python train.py --d_shared_expert=320 --hidden_act="swiglu" --router_score="sigmoid" --routed_scale=1.0 --num_attention_heads=7 --norm_eps=1e-06 --positions="rope" --rope_theta=10000.0 --tie_word_embeddings=false --init_std_o=0.0 --learning_rate=0.00188 --decay_shape="linear" --doc_mask=false
Below are experts of layer 5 (counted from 0) of a mixture-of-experts language model. Rows are named router (the router's row for the expert), down (a neuron's output weights, with its number) and show model dimensions 112-223. Each number is 500 + 50 x the weight over its row's rms, rounded and kept within 0 to 999. Numbers have three digits each.
After each expert's rows: "raises" lists some tokens whose logits its average output raises strongly, later layers aside. This comes from a sample of Wikipedia text that the model never trained on.

# expert 0
router:508587506520485539478462464506518489484515512448446506565544542532599426515552448562476421518447522534516442453536529500509485379604500442498542541494400480457523511594484455494541550461459360421508458477528554595544433576481530599481476454567411480631526526520551500499414581491480449387494436512579586526439481450527382497503548462479
down1:533501468356505478479411497482534395523510480495470468540526509496478582445614534585574542489586508560505490553455453548489497502566487451580491478410583501544501524538490445459361468539533498474453428518520489527446504539540458491476456423593492547537448582542484510587500519526413416538510486482380512471455498534460506492471518509498
down2:511502473555534509457457497483494522389529528475450542477477497480469465441570514469444482537508298513489503513422370499522390430426496502513524398472624478414483495457562473526472494472444468444560529542496460543466410411518508455487485459467487623490510447463477525489531519511535440592479535570502476503513502545470467514476500615437
down3:464507455449498423466474523498532515509521600421448445501496555532468461533418504484594514575446557473470512567415501522490483605543505493469548453487529494564559402570519543503528512494516439458473526442469438622493458560493536517496594459468540577546399540557505473489517529458572565538548452522479461518496470525580461540657522518537
raises: "\n", " The", " In", " With", " This"

# expert 7
router:468519517497548618453499503485490473502476474481483432512589519440580473400533500460347496540522479551514491533524511524628440423498582440426478441476542470563458483521507482524445555498496364555496425572575475556542450462467523570583456446548468527534510561494493457500496571507472443532503509473460539529504406416586453533550497575468
down0:571433456550525490445459546477480519473412502447610567489442515624591566455577487514427509558457576585503542466551484418436587570632480584473405516515448539467437463476509524485430459506515534502521404613487559534562489520574450477513387472519550497538523491572576458527482548474449470505568416620525535446439449465487419470526500529483
down1:426502489555500454515427500409509447536519486548534594545490417552603505528495457557505483463440463489475467446435492509632511469421503419626501475565446511485436506471401563446448492538414501516445458485525536359496552454546482551535515469502426494555540497555508521465448536556437526485478554491448498475445519566457456573505502405522
down2:460550536465517593474471471533588527530509454573430627552513637546460502454555544430542538447509502549470555508500427503591499517502484548454522504595484556528526485454493504441449550485558498472525500517553529529500483467507475601504444516532553581538465518596437614478477479530503544520585527580499500445481452566507423512484474503511
raises: ",", " (", "'s", " and", " |", "\n"

# expert 3
router:414532562533476551552440457458496405411534527502466495518444508438559464442507563494503491479454556554508466522530498504529465480454593453464428515456529577538567415543591470497485587387495429521515411502451493615619416496441498564571461409514446544519602553456509521588521520522466377505493543522527523456487376418504432487507507573466
down40:364520543432570405454453503405503492544451374449483499515429512519539482458487614549504573508433505592406528549456549496521425501578500556506558437521448497555479357571537529548542545539502494543470476552448475514498495572525481479565442504445490480596630476482484548560570466483506483469485545530461482531487531403499538456480507657489
down41:441549525518431467466572464508472534598450521534551523492452479507379465502505491491546457446525423487441385577435588557454527477524515548461489495431489463539491418513388553492379549548472479389468473488418463523444468493442576413475512443551429569490533494522442390463468536504449483484560432572570470553528555496538516508469544496593
down42:569415477528464492435488473507511502468469427556540559523436362489451506524600467411434548473428455525500527508513590395527524471539537620459493536588455460494491559520554599558516574437467589559532467511468482558503483490453423504499506563583456483500489482500560392600470505406577559539428529530583577424483498445558494562447512478525
raises: "ek", "erman", "so", "uk"

# expert 14
router:404558442483453534513564529422498546444554453476431562490462580472587466418489468484424502546524561521576411549500512585591435485426542469509410518499522444534540451525609496524486514504448469541468460491510470502459518445531500442503459436577469503558525461540543538449455510532436523451499500517562609452522471436501366558508443527479
down0:525468558581473617546534504569481483530349448593514506455508517512550420502528459451426542511487445537459506467608482445565506533519491581473463461606461500425530507458494524466493505457540559518570532516430399584453570565449608545511478449414551477447483486499509522435567419453476401527438484476549654518551542505525585396569557459549
down1:498509508623539468409498531487485481527438447450527508482331537449493503481507500503555536557499522509514474553495478448440550518481506503420562561533472483546522489487495533521501393514516458481535442498493492523434597486517488489463542383567575418583509488529486496455430531515561442481551449522414509497497436524496455415507486489467
down2:464476520480531516496492474490523543482526473511491504551514504514398548487475550406430447587587507459549540461534516578489494619422411567478528462500588430480536492531477468506500554554559511576527505518569422430483587401539520494532542548586487466453533555544592502455480495543564479530491479528510559505553568513475524518496523467584
raises: ".", ",", " (", " since", " in", ";"

# expert 11
router:462512442443519599560482433456523523505529521413499538515495513430561459432513497520432455556521491447556439483525518573540503476568541399501480512506527494549527459565566461511412552439435431517528423499476478527552455521463461472551485440514508512529593564485510412482563547531469466429491490494494530490513331424566547508555480535541
down1:481541564508518545438551499440475411445486566412481609501552601519486571492491476492588529489509472497481430456412528597484519519539475441575437462504431487525522514504519517409485499531535489535517552601520461437556516527498440584499529443509426512466553462588482534498526498553508519439483506439537428573579542537450536446459515502479
down2:517466466411540501461475513383461632458496522494456508433528448458483447492461527534415531423521445525559452492541467509512523585606589490438493547534474519470503536552498487552600464519558432543573517562488589601539540548427458441486486469551558571498469484572444475504514423556447614444473531434451530515540539507537540422524394559455
down3:507421545501532525464451505468481435494509505499506494533504484504507571453427440498488674533458462517454502502434575598534533460552499422480536435558522394463581569509530464497553556512502548463452434558472557514505441426467490578590533447400480468391475514449515413493508558547518427523440459555451542547539528429461520463498537504493
raises: "-", "m", " ", " (", "f"

# expert 6
router:433592502498448604546533414532512486411534522472593486518489550424629503459461464516467510504512561532558552540462496481533579455410536543516516428517522455579531493490581502476434556511507476530605464420502483563595427565540572466546537461510430471498506541459500473545363593466486429517466458461481508525559508547511444479528490622473
down1:522472484451482553499524553541482558513537512473521515456472530435463423532517463473545454503554433586511470516544540492495430538523460530546490585608513527471539458459594525518522544447486498473558543479510528609544529484522562528504405477493508492512562437615538538426657511426514431574576520544415471581513457569607509513580562403440
down2:556589415461526455552493431420560575498498513471475427435617485467540629445471443494436555498497444521544485477402471529477488428440474459436510563520545562505450527506513561460455509560582479521500516487532545496471550557436459482489509467478457441481521527558574598536485535571611384528471510428512549555540489422503549568551512487543
down3:498410536521597488477512507577532522486470514468531391514408527479502561570468545550577509502447539543511488481549495509408383471525452486449491510526535561517453525483567455453542520532478485515519492581552506559499465452419532502514444407484529427469605476501358539500552476580513547412488504483520396415387552517446485564535486486454
raises: ",", ".", " in", " as", " was", " is"

# expert 10
router:500556548561393471575548499477549478478504484430467467518448558523564442494481480476501457579525497465527414596514377492540477495414518466537509487499519539548562439444497514516544546449372431557504480508526477623483459524556538562511529409536399425444473461467544463519457560548507497441443500492558551465446411508580403439492494508479
down1:465495502565387583461495583472554469520479462547451450479313510528463574477490518517472504527562470460549465492442545546538496452549476455515505496495440610516464540549501448492430526448543500448673587498593505608464426509462497526556398511463466518550400537511540418512512499523601483572410542553499530572526461506540482481523537457460
down2:436474529564474496466438559459427420453509444492529435447512451509439504475532418590519501494470543510485559470477480526446515432538536526551535527483444482401526537567461499521499437439532529428493453562393462564577390548430391522513342479458548535515509540523478465490518494470539519464489446495553586563442453503506374442521509539484
down3:481471406443454430533515475424450455497467442484519438495413541463519477543452426502426542504444541461515531508537494587509493494494418372528513560495435571504502513553518454514566508447529479515488494449549451445600542557516506529552551435365452619482397375518565517473468463359517461496494637481519533447493518558477554431483580579463
raises: "The", "====", "===", "There", "==", "This"

# expert 16
router:476576466435463580581459414497504512484513542496517506464549532506535531459522448487378437549487489579494503521602529553548453480468560435444440442457521458530535476567512520472481498538460453546556389456500535554469482491484469430549407449555383504582482562512491506518504481536497415510489490479462501490518426501547585477519493547412
down0:477533529530410510476467387520458605572491552538429470457505483519419479482501535547510508500575626553447549428475465478461429564562470498514476530411537523482570487523517533531477543455453513503541554461544487523522599494553573524519485466482500559505429410509459542493485414564508587561578411525531578494458562516495536528492513595572
down1:479478564532590465511532476373478499482505574479489429532583470509552539505581510410411575553514455502553572463511594535424519536498438535518501500588485489489450488635526543455484526488416521522483496517517562570561545572519522518511511475427552461472465493539415472485549454549444496485446428510499439542520492466463394468450471477412
down2:480439472548548619489588535472532553460424457432451601561511492516551482446496543451633466484447606615347484550380499449498506588418480500471488504443477464520493459560518559536561528433553475437491533503523467474510519442530518568581466466545445493565409515486489529536535509450488576488587553541485524546436540530572475493499535537511
raises: ".", ",", " (", " and", "te", " at"

# expert 8
router:481540443467509568480529503452511472460560491330540479583555516484553457427488457486489428488557533474524439490519458514553530501465579458501551397524540420525564459512584514539468574518453488545462436556559536525499507589413438539501518472393423459522585529482487518519447538498401457547548479519519493475519470525563415531500487498539
down0:449553479554453488443448421544545496482565522587489561486512466450515555526506450455431407493478476477471499561506444580494562485484568537558506514469459478401432411419463541439501443472480507551374572522496555541485448557436453531585465487509491565531497507459465496532563419543502574488519486536603479529493450339464430482381498398544
down1:443441514541454488480485553538616527551543437558466567480593451484470631499481450599430467468532462471465471522548421490582397564522614477508506430466387445501489507451512546517450539473420439555479421520556424438447501504469477591531504533536575523472511488499422538408569470460500476543469474495478436433503538600560511575555443520576
down2:444516490511540525469568531533438479451544465532548498469529516411431453417528566556539373548512496563451545458501513552550471533605508402473480435489556507552415555429573505519519503514433516490439513575489584481486554581539489526409416512468430527442472492492568470488464516486502521437544517593566398535507555408538441492516557548493
raises: "ance", "ival", "ash"

# expert 13
router:492503585489500547446475507493490444441510456472477535465585514516506492350588385454490500523488582573542437497588461511485485471454567419465526445405464515531547459549534473515424498500486378566517460484501463544510448512508449404496448393500449431542497470505553467550449558499427371436457541487551490505479467439637480466464511548485
down0:524492482498477429527473535570488538431379494472411509482493551463518489534485552493609537516476495494555554473510456464495471434477512600546474521473518469536467518507533525451534553534446588473458439487448478416470428530446617554524518558451485583553495543603476558629450602501563480442479502588532522474497526475484490511532538531434
down1:544474490507494544493481407521485483511511476536484471384433470505366529447602549567461441440528494525467497482571512519558430408525477557477571557460392506434458551505554461420553461494524491482518563446530505450418507536497437541512523465520528498487535453553593430523458451524565453411484487486549527525497568499421436452456394455500
down2:523456554449515429513486508619449593597448524565518530519539515577398534560429543553542463430422459605490460572462422474452484503536581493428462494538435498454469510551474591539478501602533500418482509529614494456583475473491553515504461409526470446545546513483515549509635458498444550547502449586566517544515533523426531360497478467570
raises: " the", " a", " their", " its", " an"

# expert 9
router:492518504471487535521457465444495511409568466478518514528496563497544475419614510522484434494527523557583442503585366429503518455514515494531465484497502573477508523568482448499459507418448420513484506441495576562543523642493480495505502407532456527546554491418479432567574619579493438470499509556478489412495445468612450482537486563549
down0:474413518589487412467502472486503588491505426603473494457463541510498481505473519439534410498596483525499482526531483537535399515563399510555496461550406425454470525492432465539404413493494486494539471539533487544460510504398501467448528558473536449507409476474545429475517528495540515531440510496433454530425523417520571449567454596471
down1:443528499488459556487467427423518499491549485406501549480538561581501487547467566483561436489482521600455537528556447436484496482545532534450495537480426510464519517511442535446494498470478437402570489364537533493452432536493537510525605512470475455554499409448531544291534540522515528507514431480464539556525524531471418496563533532468
down2:538465467528520505585561461525468530503446560518474482569542601396545516531519520541565473471563558544503548531460469592514569524558575551474392482468495499540428543556532447430448527378586576556455475466512422379499493512449487512434445481371487520468467497470517574437543478457513528521472549528534465600522534612514472512562431482451
raises: "ay", "ert", "ac"

# expert 2
router:443503465470496563484470452441502500480580622493520503516566559475580455476497464586462478542530555526513492500584514547556533445457508498534505460489487516499498412501593512516476515428479450460483471456421454553578494531495475472542519481544458512560563524530446564612493519495461483448491524444481496468445441492514467535513501618488
down0:495473383563422494500481528578538472462413505508457586517444469499490508410522511581612568447512595532547437504493549445494522446490495476493451483487470581577523503463547495498458517471545443535536436418370436435408562527579450542571512437562573563498513515503537495461590475488487540554472499463494457530498557457554480548533491418475
down1:463447438471461560462460551525515477484452579393444406467502503448510537515543506502485413499510535610612401514500506528446473545466591420504550585451532592648501527484524546490510523522583560543506543587494488458470572517425493446410482533434447508408520509507581586652495511504443563560496490412470569526478493499485437558465410550426
down2:478516508518451593517508505455501483547543438453528552562516470489493545467553507542531449530572529418541440501559438498569475515464477386649495460478489424499551537444430436545541513504483592472559421485497462421500577513578542501472569537556541462485508488585491411558477488480493485493446479493484524477561578528477441540504575576583
raises: "ic", "l", "he"

# expert 1
router:431496440541456583514476549487460545448552482522500494500551555500585488485515442462474411501557511559560491551535483534522446455446479490429504505479521497494563502512596542572477471467529442513529409516492420524487439522545535504482564378464503493507633520481492530483470581524487417529534440534487528534497380461563482454479491477461
down0:454455491521435453538509501566496449482482492583437507514529520460526467480462478531553543504517528529441574503583538575491556485565635447522406510508480563620583439460595530482546506568500492551425448542450461490497479454512545502473511582486457523523516568576406510482539521383522455417517476471530555464501386434505438508630475560457
down1:468416543562467545562532460523475580515505505384537567527518537531439518532567493456489466512535449453492463545482553540504513491527465476539538557433570436457504562488443476437485440525471490542491446523466482509454485422423424449517424583428447502426498497509535537355512534549528562564473444444552475475500457571524463497554433484537
down2:555518472499575579496424450467483443529650451501451529557547552507515525452556529455466503520489541442515446517497500526505601479547479507493510468457551485459466493530522471379517454465488490527460514440432571431466524514538443494620591566532377551512462620466538464565495547555399552529490520480425434572495492513537532514499468550508
raises: "uc", "osing", "ut", "us", "ac", "ose"